{
  "experts_per_token": 2,
  "moe_layers": [0, 1, 2, 3, 4, 5, 6, 7, 8, 9, 10],
  "normalize_top_k": false,
  "tie_word_embeddings": false,
  "max_grad_norm": 0.5,
  "train_tokens": 520300000
}
Below are experts of layer 3 (counted from 0) of a mixture-of-experts language model. Rows are named gate (a neuron's input weights, with its number), up (a neuron's input weights, with its number), down (a neuron's output weights, with its number) and show model dimensions 0-191. Each number is 50 + 15 x the weight over its row's rms, rounded and kept within 0 to 99.
Before each expert's rows: "mostly gets" lists some tokens that are sent to it at least half of the time; "raises" lists some tokens whose logits its average output raises strongly, later layers aside. This comes from a sample of Wikipedia text that the model never trained on.

# expert 14
mostly gets: " ex", " cont", " found", " pre", " public", " comm"
raises: "-", "a", "\n", "at", ".", " |"
gate6:47 47 46 70 66 26 68 67 56 51 62 56 68 42 36 86 85 59 69 43 71 58 36 50 45 44 32 58 50 53 33 48 24 53 35 34 47 42 36 46 45 44 38 42 61 61 17 58 44 64 62 63 51 78 28 42 85 68 51 68 22 50 33 29 53 47 34 57 54 62 36 47 62 65 50 45 53 72 42 47 31 63 63 40 50 62 67 62 67 35 35 92 71 79 63 51 48 15 37 58 18 35 57 08 28 52 47 20 27 70 50 49 47 60 54 62 45 35 34 38 14 57 34 50 48 47 48 55 53 54 57 35 53 52 48 40 44 42 36 62 66 48 63 47 63 47 39 54 47 34 76 51 49 62 68 62 43 37 52 53 64 61 90 30 66 46 39 37 38 54 68 30 43 77 57 45 57 36 34 33 41 31 70 41 32 47 68 55 51 50 46 78
up6:55 58 63 40 54 48 60 35 43 36 32 21 45 70 39 33 28 43 39 72 46 44 53 62 36 54 60 37 46 58 31 62 46 67 41 50 34 48 53 48 24 53 58 42 33 38 71 46 95 62 45 66 51 48 42 57 58 63 56 62 56 81 69 30 63 37 59 71 56 70 52 52 44 53 45 48 36 50 46 46 62 57 64 51 41 55 19 43 39 47 50 20 27 25 50 48 93 53 70 41 43 49 48 44 51 49 87 78 58 55 33 63 42 34 72 66 44 80 22 66 65 19 77 62 41 57 53 31 66 47 67 62 43 40 49 71 51 42 43 56 34 37 51 69 22 63 34 61 32 25 22 52 58 42 41 68 62 58 62 68 31 51 56 47 69 68 48 58 62 00 51 53 62 63 50 41 18 37 56 45 18 49 57 57 55 53 41 48 50 52 23 64
down6:52 47 32 49 49 53 56 40 65 60 30 50 53 59 42 36 51 60 50 64 56 61 45 55 32 67 63 54 56 28 59 56 48 21 14 60 42 21 31 41 46 66 53 53 50 70 41 73 51 41 54 52 65 22 63 44 63 22 40 58 47 38 45 35 39 29 61 63 75 48 62 35 44 40 74 31 47 39 66 53 64 35 76 50 15 61 66 56 46 31 40 09 59 49 18 59 51 46 61 67 39 33 50 75 50 45 78 53 48 33 72 32 65 70 50 62 26 60 42 61 54 34 54 53 38 53 67 55 69 85 50 72 44 65 21 47 64 68 48 83 51 56 49 55 61 20 60 70 44 41 54 20 83 60 34 54 45 66 44 53 35 66 38 36 41 62 55 62 34 30 42 53 22 30 52 32 62 55 28 86 49 52 36 51 71 63 74 44 60 54 20 50
gate7:32 24 28 70 44 41 48 34 47 60 63 54 18 63 42 55 40 37 50 70 49 68 39 50 67 36 41 80 45 57 71 54 51 50 45 37 27 81 74 65 26 78 37 50 75 55 48 61 67 54 45 51 42 32 47 33 38 32 42 63 55 64 57 50 79 39 65 54 54 73 61 54 68 23 66 50 63 57 58 20 51 43 29 39 49 25 51 53 54 47 34 58 46 49 49 45 48 41 13 31 24 40 58 66 70 31 50 33 49 30 66 47 56 00 48 91 27 48 16 74 41 72 32 50 84 26 45 51 61 82 69 53 57 57 45 57 64 39 55 60 29 48 59 42 50 45 54 37 50 62 33 54 66 61 55 41 46 78 71 36 54 56 46 55 42 64 43 39 52 49 62 59 58 46 61 47 53 52 55 49 60 27 45 40 52 51 50 46 50 41 31 86
up7:44 84 52 60 61 40 44 35 80 52 51 42 29 39 35 55 47 40 31 80 44 46 65 45 58 24 50 73 40 77 66 69 46 52 49 36 45 48 63 75 23 96 63 45 52 69 51 46 49 59 49 37 41 55 50 21 43 47 55 42 31 35 42 59 68 26 54 28 44 55 55 51 54 26 48 42 47 40 74 24 34 48 25 39 60 26 65 51 73 58 60 50 66 30 69 39 39 30 00 34 39 48 63 63 58 45 49 43 49 42 56 49 47 44 32 72 50 66 32 55 63 57 44 51 76 42 43 60 42 58 72 43 17 64 52 51 67 69 44 63 32 47 40 39 43 34 57 41 57 70 43 55 65 32 54 47 66 60 54 45 53 27 51 45 37 53 61 56 31 55 68 50 47 57 65 21 79 36 49 62 43 21 51 52 75 63 95 41 54 57 56 73
down7:51 35 71 49 43 54 65 72 61 37 76 40 38 34 51 33 52 62 45 49 40 68 48 51 50 67 70 35 60 51 50 38 85 63 70 41 47 69 27 38 58 65 85 61 64 34 71 65 28 39 49 41 57 33 21 33 48 41 52 58 52 53 70 38 53 33 38 40 51 57 50 53 53 18 70 68 66 54 43 53 31 55 47 33 52 46 62 26 48 62 74 38 73 45 48 32 47 46 20 36 40 53 37 65 56 41 72 63 27 57 59 67 40 29 56 73 40 43 40 60 45 40 70 35 55 57 25 55 45 68 51 31 37 34 36 35 55 55 64 62 42 35 60 64 64 46 83 86 56 37 29 63 69 41 51 54 63 42 78 38 64 26 71 52 38 17 44 52 40 57 42 49 77 58 17 11 60 78 18 26 55 52 63 50 63 58 57 53 26 33 40 54
gate8:32 68 63 47 65 73 42 56 55 48 59 32 50 20 59 68 39 35 45 60 66 59 44 54 68 73 49 43 78 34 26 17 54 67 60 43 54 38 42 64 57 55 55 27 71 31 41 41 25 55 34 43 47 62 47 34 39 37 36 77 44 58 42 52 55 81 30 43 55 43 52 68 43 28 47 27 76 52 36 55 33 60 29 67 42 54 45 57 55 67 60 65 64 66 44 44 35 59 24 60 69 58 39 21 37 32 39 70 39 60 37 41 68 13 53 73 43 36 68 44 53 45 69 47 44 18 61 30 55 55 15 41 45 72 48 75 66 39 49 50 39 15 57 60 42 44 83 20 50 54 65 54 67 63 50 49 45 27 73 50 60 14 50 65 71 58 70 34 54 58 57 53 20 57 59 52 62 65 63 34 74 49 33 52 45 49 54 37 60 67 49 73
up8:63 66 45 57 50 37 45 53 45 48 60 58 57 31 31 43 61 48 63 50 59 38 40 37 73 56 57 41 73 42 40 46 47 53 59 65 22 55 62 59 34 05 56 55 72 72 34 73 32 47 51 65 27 27 62 24 36 51 47 36 49 56 49 15 51 78 26 38 57 52 42 31 44 25 19 30 74 61 43 55 20 54 44 57 37 66 59 48 57 54 55 68 78 52 73 45 52 72 47 46 67 38 54 35 46 34 50 63 54 80 47 74 62 64 43 69 45 44 32 49 37 83 66 64 73 50 58 63 47 67 61 25 20 64 64 57 53 42 44 72 49 84 39 77 36 45 66 67 33 55 55 51 45 71 63 72 41 24 62 73 68 43 53 28 42 42 75 41 51 41 39 59 54 56 48 45 57 37 50 26 45 18 58 28 42 28 30 31 27 47 49 54
down8:58 59 38 86 56 37 48 83 67 46 55 27 51 62 38 72 35 45 42 40 56 86 56 40 47 61 44 41 55 44 26 71 45 66 32 50 32 65 35 61 49 54 46 50 56 47 25 38 43 40 42 48 33 62 76 66 67 47 37 52 39 51 44 14 56 61 48 30 52 72 51 40 64 19 48 39 61 44 55 70 05 63 42 67 27 72 29 58 58 20 29 24 51 50 46 39 45 41 63 47 68 59 48 14 40 36 50 92 45 61 65 30 69 74 66 39 53 28 68 64 65 41 49 36 46 57 45 69 49 43 62 51 68 59 71 69 29 19 34 61 38 58 37 48 60 44 34 43 30 34 42 42 49 43 47 47 74 41 64 56 72 60 74 52 59 27 65 62 71 63 61 65 63 32 60 47 53 56 66 32 64 48 56 36 26 32 68 30 38 52 53 59
gate9:30 27 55 40 45 41 59 17 54 38 45 43 36 54 51 65 70 24 57 33 62 22 52 64 54 73 47 65 55 67 40 40 68 47 48 35 37 71 41 85 52 72 45 52 50 62 43 48 67 66 47 31 52 71 38 46 17 44 36 56 52 44 29 68 61 47 33 67 45 54 35 52 40 76 56 36 31 49 68 20 27 47 37 66 53 60 70 44 33 37 70 61 72 58 23 57 53 51 84 49 41 67 54 40 48 30 80 46 21 75 62 48 56 44 46 74 53 38 46 56 21 57 35 48 64 43 57 54 21 26 35 49 62 49 42 53 63 67 65 73 74 41 56 40 36 70 46 51 78 45 84 61 40 31 65 52 57 31 71 41 28 51 25 66 43 64 43 61 49 44 31 47 29 43 57 56 53 20 65 71 34 30 87 55 61 38 54 43 43 55 62 42
up9:45 42 58 36 53 58 37 65 60 66 48 41 44 47 66 52 50 39 58 37 57 66 55 44 57 63 52 41 40 41 38 51 32 28 54 44 47 74 68 68 31 27 40 54 77 57 51 49 20 60 48 46 41 51 64 92 36 51 76 33 55 46 33 54 99 15 48 46 48 39 48 28 57 52 66 58 51 44 42 48 62 54 44 48 30 27 26 19 61 50 65 29 28 51 43 48 66 36 41 41 57 44 47 40 65 26 70 60 22 61 45 78 37 59 44 69 66 44 24 27 44 60 41 63 46 34 53 54 48 51 13 54 81 51 57 32 38 54 61 58 68 37 64 49 33 77 45 43 71 56 52 59 57 55 84 74 73 73 41 49 49 70 46 27 36 35 29 55 32 61 62 61 44 48 57 36 41 20 64 81 41 39 66 46 46 54 43 57 62 51 43 72
down9:45 46 47 67 57 59 82 52 55 39 48 44 72 47 69 48 29 37 39 66 34 58 62 17 57 64 53 45 43 44 65 50 52 53 57 48 51 56 49 50 55 37 24 52 79 31 27 35 25 64 61 43 39 27 41 67 48 74 58 35 43 46 83 29 81 32 32 53 45 55 83 66 65 19 47 39 42 33 37 38 66 77 39 10 67 29 58 24 66 51 74 50 06 65 34 51 41 49 36 66 16 54 43 44 54 70 42 65 39 52 37 77 36 48 55 87 37 53 57 54 48 45 61 58 39 50 60 64 46 50 48 51 62 39 49 50 54 62 63 50 59 39 64 58 52 75 70 18 36 76 32 61 52 35 58 64 71 57 28 46 30 54 53 55 40 51 68 45 52 26 45 64 27 55 62 43 46 66 75 39 30 41 39 48 37 32 44 73 71 53 56 55
gate10:49 49 49 49 49 49 49 49 49 49 49 49 49 49 49 49 49 49 49 49 49 49 49 49 49 49 49 49 49 49 49 49 49 49 49 49 49 49 49 49 49 49 49 49 49 49 49 49 49 49 49 49 49 49 49 49 49 49 49 49 49 49 49 49 49 49 49 49 49 49 49 49 49 49 49 49 49 49 49 49 49 49 49 49 49 49 49 49 49 49 49 49 49 49 49 49 49 49 49 49 49 49 49 49 49 49 99 49 49 49 49 49 49 49 49 49 49 49 49 49 49 49 49 49 49 49 49 49 34 49 49 49 49 49 49 49 49 49 49 49 49 49 49 49 49 49 49 49 49 49 49 49 49 49 49 49 49 49 49 49 49 49 49 49 49 49 49 49 49 49 49 49 49 49 49 49 49 49 49 49 49 49 49 49 99 49 49 49 49 49 49 49
gate11:37 33 61 66 52 72 41 52 39 33 88 61 37 27 31 33 86 16 26 77 41 56 31 40 56 28 37 47 32 73 65 47 73 37 51 25 62 42 54 43 27 52 69 67 56 51 46 55 44 54 33 70 53 38 72 43 46 80 50 46 58 64 29 86 50 60 53 36 78 35 61 42 52 52 59 64 68 51 41 29 64 42 67 65 37 50 33 55 53 33 42 38 51 44 57 35 36 85 47 51 19 39 64 37 52 50 39 61 46 54 66 48 36 22 50 45 29 73 43 67 32 06 58 39 49 63 48 68 67 47 46 57 53 52 56 61 45 56 52 65 59 26 55 56 36 56 58 62 41 60 36 65 78 66 72 26 74 55 67 15 33 68 40 60 52 51 64 43 42 45 70 43 23 48 41 25 40 49 58 31 60 72 57 31 59 40 66 46 47 50 57 48
up11:10 39 60 53 58 64 37 63 55 43 54 55 49 43 58 41 77 23 33 51 51 53 26 44 46 30 17 62 48 41 52 54 69 24 53 53 31 64 64 18 36 58 55 28 35 51 43 59 62 76 35 67 63 48 62 37 34 79 69 62 78 52 20 78 74 50 48 52 76 11 86 31 45 58 67 49 51 66 80 42 42 39 62 37 40 54 42 56 49 19 36 54 44 49 58 42 43 82 31 54 30 48 36 39 42 42 44 53 34 67 50 47 79 38 68 44 26 39 46 60 23 26 68 29 33 52 61 37 51 45 48 59 55 39 68 53 66 72 51 43 51 30 71 59 32 46 54 69 41 59 46 75 41 65 71 34 69 63 82 53 51 66 61 62 54 39 60 33 65 42 52 50 44 66 47 18 44 59 50 39 65 29 38 49 59 48 47 53 71 45 41 55
down11:52 74 56 53 56 91 57 31 69 31 48 39 40 54 49 40 71 31 50 77 33 41 60 45 49 50 39 30 57 65 61 51 39 45 39 46 66 75 66 46 52 68 48 22 45 69 38 32 51 64 30 59 29 51 51 52 54 45 49 30 66 43 41 62 42 43 32 56 84 33 74 29 34 71 37 60 58 64 43 78 57 39 40 44 72 51 35 35 21 63 32 45 51 45 66 40 57 47 46 56 39 73 58 66 56 46 45 54 35 33 58 45 49 45 39 37 57 59 39 46 32 60 38 23 56 70 41 93 52 35 45 47 21 39 45 65 70 38 52 84 54 27 65 77 57 45 59 63 63 55 41 65 23 74 44 48 63 41 75 45 33 73 44 45 43 53 42 51 22 57 20 70 55 53 15 46 69 90 48 40 33 45 67 26 66 54 47 22 40 46 70 47
gate12:38 43 67 23 32 41 47 50 30 56 80 40 53 54 67 51 55 38 59 20 49 44 32 45 40 89 36 45 34 48 58 47 64 60 54 71 41 37 46 81 53 42 32 57 63 31 24 85 59 31 42 56 53 17 61 55 26 56 39 68 46 44 73 62 71 44 58 66 63 64 58 65 81 76 18 27 65 46 41 76 49 27 36 34 42 38 37 67 49 44 37 48 39 38 22 45 71 60 51 41 38 38 54 51 60 70 51 73 61 49 44 57 36 55 52 58 48 04 62 42 53 52 48 63 50 62 56 52 50 66 47 28 10 53 47 45 65 56 48 77 49 43 27 54 70 61 68 48 56 56 26 49 80 56 55 69 57 82 37 49 31 33 50 65 63 46 45 44 40 57 57 12 70 62 38 45 59 67 38 50 68 64 53 29 53 45 26 59 47 34 52 51
up12:60 42 49 53 73 46 58 38 83 70 61 48 45 49 41 55 42 46 52 46 56 34 61 83 64 00 34 22 75 41 51 55 38 55 37 45 47 55 34 56 65 56 60 48 60 39 60 41 47 51 85 16 32 48 27 41 62 54 58 35 78 41 49 07 50 24 42 51 32 58 43 49 44 35 54 47 33 71 77 32 50 58 77 80 39 39 77 60 46 32 53 43 48 68 59 53 35 63 73 43 37 70 51 64 47 42 38 37 65 53 50 41 64 30 43 41 54 59 71 50 66 29 59 37 45 52 54 39 28 29 33 61 52 56 62 45 47 48 59 29 36 68 37 83 66 56 23 60 38 52 42 64 66 32 52 42 69 54 62 44 59 39 40 65 52 45 69 56 52 26 14 58 43 44 54 67 45 46 37 63 43 68 50 61 36 47 68 69 49 56 11 85
down12:45 58 55 52 72 36 43 48 54 69 63 52 57 47 27 38 25 52 58 28 75 58 34 77 72 35 54 42 59 30 68 41 40 59 28 58 66 64 16 43 41 57 66 53 35 26 58 42 45 49 64 66 35 41 77 71 55 70 43 44 51 61 15 46 55 39 61 55 56 70 25 72 63 29 49 32 53 53 50 50 49 42 74 63 17 53 68 43 37 39 59 33 30 49 58 61 58 63 57 18 51 34 68 52 46 69 74 48 46 56 66 39 52 47 50 61 57 67 60 53 44 30 46 41 42 40 36 25 19 39 33 36 75 75 40 30 58 66 58 34 48 53 51 53 53 56 49 40 44 62 67 62 38 37 28 24 62 55 62 48 63 26 60 60 53 40 77 71 57 50 62 51 12 31 50 83 42 64 56 46 06 58 26 73 65 44 34 75 51 78 49 38
gate13:43 64 57 27 58 69 46 27 60 59 43 50 49 60 43 50 42 43 22 34 56 27 33 41 38 45 35 63 67 69 55 32 49 32 58 79 63 49 59 55 65 70 73 59 56 51 44 59 13 61 39 43 54 83 40 12 67 54 53 61 55 57 54 68 31 50 43 36 65 44 87 53 25 54 47 51 44 28 49 37 55 40 65 57 50 46 56 70 50 41 20 33 51 12 44 56 41 56 41 67 52 26 14 44 32 41 51 73 52 64 57 43 59 28 58 48 39 55 48 31 58 60 59 44 32 55 52 70 09 26 63 54 98 61 39 97 56 59 50 46 35 34 41 53 55 34 49 82 50 66 72 65 60 53 32 38 64 64 49 55 69 53 46 38 69 51 52 36 38 36 51 63 53 53 48 59 50 65 25 40 65 74 35 43 43 35 70 37 50 72 43 40
up13:54 65 51 61 37 20 51 22 44 41 66 61 62 45 56 57 58 29 52 52 46 55 70 47 52 47 53 41 30 33 35 68 59 46 46 35 48 46 39 45 32 41 27 30 39 75 35 56 62 46 72 62 56 13 61 53 51 56 53 32 52 30 39 34 53 32 36 46 55 60 02 44 37 47 75 59 50 52 31 64 48 63 33 23 69 75 58 29 39 41 75 75 44 44 65 44 55 51 51 36 92 75 55 30 71 62 30 27 74 50 63 72 44 50 27 49 48 66 43 83 46 48 33 41 55 72 41 30 45 67 65 42 28 58 60 40 39 37 60 57 64 75 52 60 24 58 46 48 47 88 04 40 40 45 56 51 50 58 73 59 62 72 54 55 60 52 42 78 53 61 42 42 51 53 49 34 74 43 76 53 36 42 65 57 78 59 38 42 39 52 37 43
down13:33 32 28 48 55 27 35 60 51 27 28 49 65 50 55 52 58 62 49 27 64 55 49 32 45 56 70 00 33 46 52 55 51 51 37 78 52 49 56 46 36 60 50 39 28 64 34 48 66 52 34 37 50 26 35 66 71 70 48 49 45 43 58 69 51 63 41 28 57 38 17 48 65 65 58 75 55 27 57 77 39 56 37 66 65 69 55 43 49 54 58 80 36 41 53 41 61 72 45 61 37 57 40 33 77 54 42 61 63 22 57 22 39 42 68 57 68 41 69 59 54 50 29 74 61 58 67 45 50 85 37 50 51 48 72 53 40 27 34 72 43 59 77 47 45 46 67 64 39 48 33 34 74 65 53 39 29 63 74 52 70 54 17 37 46 77 48 37 39 69 50 25 41 77 85 46 63 42 29 26 42 40 57 49 48 45 24 47 64 49 45 55
gate14:54 22 54 40 44 37 55 51 38 41 54 25 45 48 53 45 44 48 49 26 37 57 24 47 40 66 23 31 54 27 66 39 58 33 38 71 28 40 75 55 67 60 49 67 35 68 36 41 58 12 47 67 52 34 43 83 69 61 52 46 60 38 44 38 38 59 66 23 74 41 79 49 74 50 47 72 66 49 53 45 38 44 46 80 39 52 51 52 52 61 52 48 70 09 52 63 34 65 59 55 39 39 37 12 73 68 39 55 29 52 62 46 90 47 56 44 47 69 33 63 57 17 58 60 72 75 53 73 73 39 59 60 81 47 43 71 67 64 59 33 48 61 50 47 61 37 36 83 41 32 75 33 51 76 59 49 66 40 42 49 55 20 55 47 62 24 55 68 60 35 63 44 41 47 52 55 38 46 60 53 59 46 53 46 44 55 38 23 42 42 39 30
up14:36 42 53 70 55 61 65 63 53 55 47 60 54 38 57 50 45 54 68 62 69 33 68 59 47 74 31 29 49 61 49 67 53 76 83 47 59 72 37 41 50 38 34 53 46 35 63 61 49 63 56 50 58 69 47 46 43 50 50 47 45 74 57 44 46 43 35 74 44 60 46 46 69 73 32 45 46 59 24 37 50 47 66 33 46 49 36 39 48 44 35 47 32 82 54 41 49 16 19 74 78 50 41 64 47 53 62 59 46 45 37 13 26 42 40 33 59 50 74 29 47 45 47 37 26 13 46 40 36 60 51 28 47 79 72 36 47 10 62 65 50 74 45 41 17 51 71 15 71 50 23 59 31 44 42 55 62 34 43 40 61 60 51 55 71 58 55 45 68 62 68 40 69 34 41 69 72 65 50 54 65 26 36 51 68 53 68 75 25 23 40 57
down14:15 75 49 55 31 28 56 16 45 52 71 23 58 58 59 21 48 73 51 57 41 32 34 37 52 27 63 37 33 35 42 44 25 63 40 64 53 60 38 61 60 82 62 59 63 39 81 46 43 39 69 58 31 43 31 51 59 50 50 40 54 46 30 32 69 49 47 44 36 58 24 73 39 44 39 38 64 51 62 58 71 40 58 42 25 43 60 57 78 42 73 93 71 42 34 63 47 58 59 60 42 44 42 64 65 45 68 62 25 35 45 49 53 57 63 73 24 45 33 58 35 86 28 65 56 40 64 58 65 44 60 41 39 67 06 41 45 55 53 56 32 30 42 48 56 63 50 48 66 38 31 44 77 36 79 61 35 62 67 54 50 54 33 59 41 42 69 35 45 42 73 64 52 56 48 58 32 53 77 48 43 52 85 39 58 53 25 47 45 58 56 48
gate15:65 46 66 62 63 38 44 55 47 36 80 43 47 29 49 36 51 55 36 58 64 64 81 55 43 31 52 21 38 60 45 70 54 42 73 39 42 33 60 36 55 47 29 10 52 48 86 47 48 40 71 55 33 42 43 44 61 67 43 63 26 45 48 55 39 45 59 55 63 43 34 35 92 70 71 41 34 43 56 67 47 48 45 69 88 69 35 37 52 66 51 50 69 63 70 38 82 82 47 41 57 45 59 61 35 28 44 53 51 14 36 21 47 44 70 48 20 48 58 65 25 61 55 40 50 67 55 69 63 47 60 54 31 39 61 71 66 56 26 58 59 32 60 51 20 62 62 34 48 50 31 57 64 39 53 46 65 65 64 31 81 33 48 44 35 20 46 39 45 54 64 50 22 33 42 46 38 62 25 40 25 59 52 44 50 72 74 36 58 49 51 48
up15:54 58 46 70 25 52 41 51 55 55 36 50 65 22 17 41 22 46 18 49 50 40 51 43 35 77 52 66 24 36 28 73 35 40 50 48 54 43 62 34 61 35 53 40 42 72 74 86 50 54 50 46 33 44 40 17 31 70 64 53 69 34 49 78 58 40 56 37 33 60 43 50 45 27 39 22 65 49 72 71 44 72 41 48 47 47 57 50 47 45 41 40 60 33 66 59 55 34 79 47 41 36 55 52 49 58 68 43 35 57 64 65 57 63 61 54 70 62 30 66 38 71 27 64 54 62 40 30 42 93 46 35 51 48 56 53 91 71 49 62 41 48 53 31 60 55 64 58 64 65 61 51 54 38 74 38 34 47 54 67 30 69 42 57 53 43 56 45 52 38 44 54 26 41 49 12 33 19 47 62 57 43 63 55 53 88 60 79 46 55 47 16
down15:51 63 38 81 52 54 23 64 55 63 50 52 74 59 33 68 44 50 06 57 87 61 53 39 51 39 39 52 47 36 62 39 35 78 37 91 44 64 65 57 30 34 56 26 49 52 53 53 65 48 36 51 67 41 61 31 45 28 45 69 54 68 48 62 36 62 40 47 31 69 48 45 52 32 26 52 23 69 52 70 53 61 59 37 73 40 67 05 51 52 48 37 67 87 62 23 45 56 61 51 62 38 66 38 43 59 41 66 49 59 29 68 61 43 53 78 37 23 53 69 32 47 60 56 29 30 49 41 50 47 35 76 51 43 59 39 51 34 47 49 46 25 35 36 55 52 76 51 50 50 47 45 13 64 41 51 43 59 86 46 44 61 46 42 43 46 33 43 71 41 55 51 40 79 30 52 47 36 41 27 52 48 56 55 37 67 37 48 77 85 62 46
gate16:36 34 50 57 35 65 41 49 37 71 53 53 46 50 67 36 51 49 60 52 66 44 50 42 40 54 58 82 29 24 57 58 62 40 68 38 61 19 40 67 70 25 51 48 46 56 81 55 40 77 91 76 52 51 29 55 42 66 78 36 55 31 48 46 46 50 67 38 35 18 42 41 48 46 55 49 48 71 67 48 72 52 42 33 52 42 39 60 45 65 59 42 44 32 61 56 29 69 37 73 71 53 49 73 58 55 87 40 35 17 47 70 31 63 41 34 56 45 50 48 22 45 29 59 46 63 40 35 54 28 48 34 68 26 64 50 50 76 49 48 49 47 92 37 64 32 26 51 46 45 24 54 42 35 31 78 75 53 19 63 46 70 50 60 37 48 51 53 60 56 68 49 64 42 63 54 24 50 41 43 46 60 66 57 54 23 81 48 50 21 43 34
up16:63 79 52 39 31 37 52 56 70 55 54 64 39 70 33 57 34 46 43 60 47 60 45 33 59 37 62 47 33 65 53 19 40 44 46 37 41 66 57 49 38 54 63 46 75 76 33 48 72 33 22 30 53 39 59 70 60 43 32 54 41 57 43 36 47 47 58 66 51 67 71 49 70 52 59 33 49 28 49 69 53 41 60 57 63 49 58 16 42 49 36 72 47 75 52 24 59 43 61 37 76 39 58 41 37 41 33 66 64 26 56 34 57 00 51 57 48 66 59 68 58 44 62 42 57 47 41 57 54 46 67 76 43 59 29 67 16 51 70 30 67 32 38 68 18 70 73 60 27 60 30 54 51 57 48 44 31 50 33 59 57 30 51 23 66 31 62 74 46 52 43 39 31 37 29 47 69 57 66 47 80 78 70 53 65 62 34 29 58 45 47 55
down16:46 57 88 51 48 63 38 42 40 13 46 39 44 57 38 53 45 27 43 53 42 48 36 39 60 43 49 46 66 63 57 53 34 45 52 48 33 57 63 44 51 28 36 48 34 33 52 48 45 51 61 48 56 56 73 61 58 49 48 51 45 40 35 72 40 51 48 66 66 27 54 65 48 68 64 89 69 50 48 85 51 34 52 71 24 47 36 42 24 56 43 36 34 38 92 64 56 70 12 49 47 32 44 50 42 59 41 37 56 38 72 64 63 56 69 38 55 44 23 28 31 40 41 67 37 67 59 68 61 45 64 31 52 56 42 61 55 55 35 40 69 45 37 80 82 66 41 35 38 50 35 39 71 40 41 53 52 38 25 62 76 46 51 74 30 66 41 66 22 65 67 68 42 40 36 20 23 52 25 91 46 59 64 61 45 78 61 51 77 33 52 58
gate17:81 32 59 29 59 61 40 38 41 44 58 72 53 53 62 42 31 38 24 28 51 82 34 55 34 51 59 43 45 35 50 54 38 36 59 62 42 22 38 42 28 70 61 31 38 73 45 71 24 52 60 71 52 50 55 12 40 62 54 51 52 58 52 47 52 43 54 42 29 64 50 84 47 26 73 48 76 59 99 50 09 47 43 60 32 35 64 65 63 35 46 41 56 49 21 60 54 47 49 64 60 37 67 37 43 57 43 35 35 52 26 48 42 40 71 36 42 50 58 52 74 67 68 46 53 51 64 67 71 18 51 65 67 50 44 59 62 60 25 54 40 43 38 23 65 65 45 49 48 54 51 43 51 63 35 34 58 60 44 55 68 39 65 57 72 62 19 39 59 51 61 39 45 64 41 58 35 38 36 51 59 34 81 74 52 64 37 71 28 47 48 63
up17:74 36 53 65 56 53 60 59 17 55 49 45 28 44 62 44 40 39 39 64 33 63 13 48 62 69 61 43 61 67 61 64 38 39 61 38 61 79 42 45 55 49 56 36 30 65 63 52 65 68 58 45 35 50 43 45 60 77 37 27 40 61 27 35 71 36 42 42 24 77 53 49 42 25 68 61 44 61 56 43 61 75 46 75 45 37 39 50 75 34 38 42 82 52 60 37 56 43 61 68 62 62 56 43 39 28 52 53 74 44 26 56 72 65 56 41 15 54 20 23 53 53 46 44 65 43 48 67 67 69 32 30 49 66 68 46 52 39 40 37 14 77 55 47 64 75 37 43 60 58 64 42 59 50 23 05 55 39 22 41 62 67 40 47 54 51 46 63 39 57 29 24 71 50 45 72 35 47 67 44 50 79 62 67 41 38 50 63 48 36 32 60
down17:38 47 52 49 46 23 67 47 43 71 30 54 42 65 61 44 77 22 22 39 45 41 47 57 60 44 46 37 55 55 34 64 78 57 71 47 69 40 48 30 51 41 62 52 60 62 40 64 49 41 68 90 59 39 52 48 37 72 38 59 52 48 39 30 51 63 51 49 18 55 42 58 52 51 67 51 63 83 51 38 35 52 42 53 80 41 39 23 42 49 43 56 39 52 47 62 53 58 49 55 46 24 76 32 46 45 56 32 61 61 63 50 47 53 61 33 19 54 61 19 58 65 29 42 26 81 46 84 65 36 60 47 56 44 49 80 44 64 48 30 37 68 26 27 40 49 61 62 69 50 34 42 53 61 44 67 54 71 54 15 78 45 33 31 50 46 46 58 51 77 40 25 36 46 15 39 47 43 67 23 53 21 65 82 59 55 46 67 66 57 44 82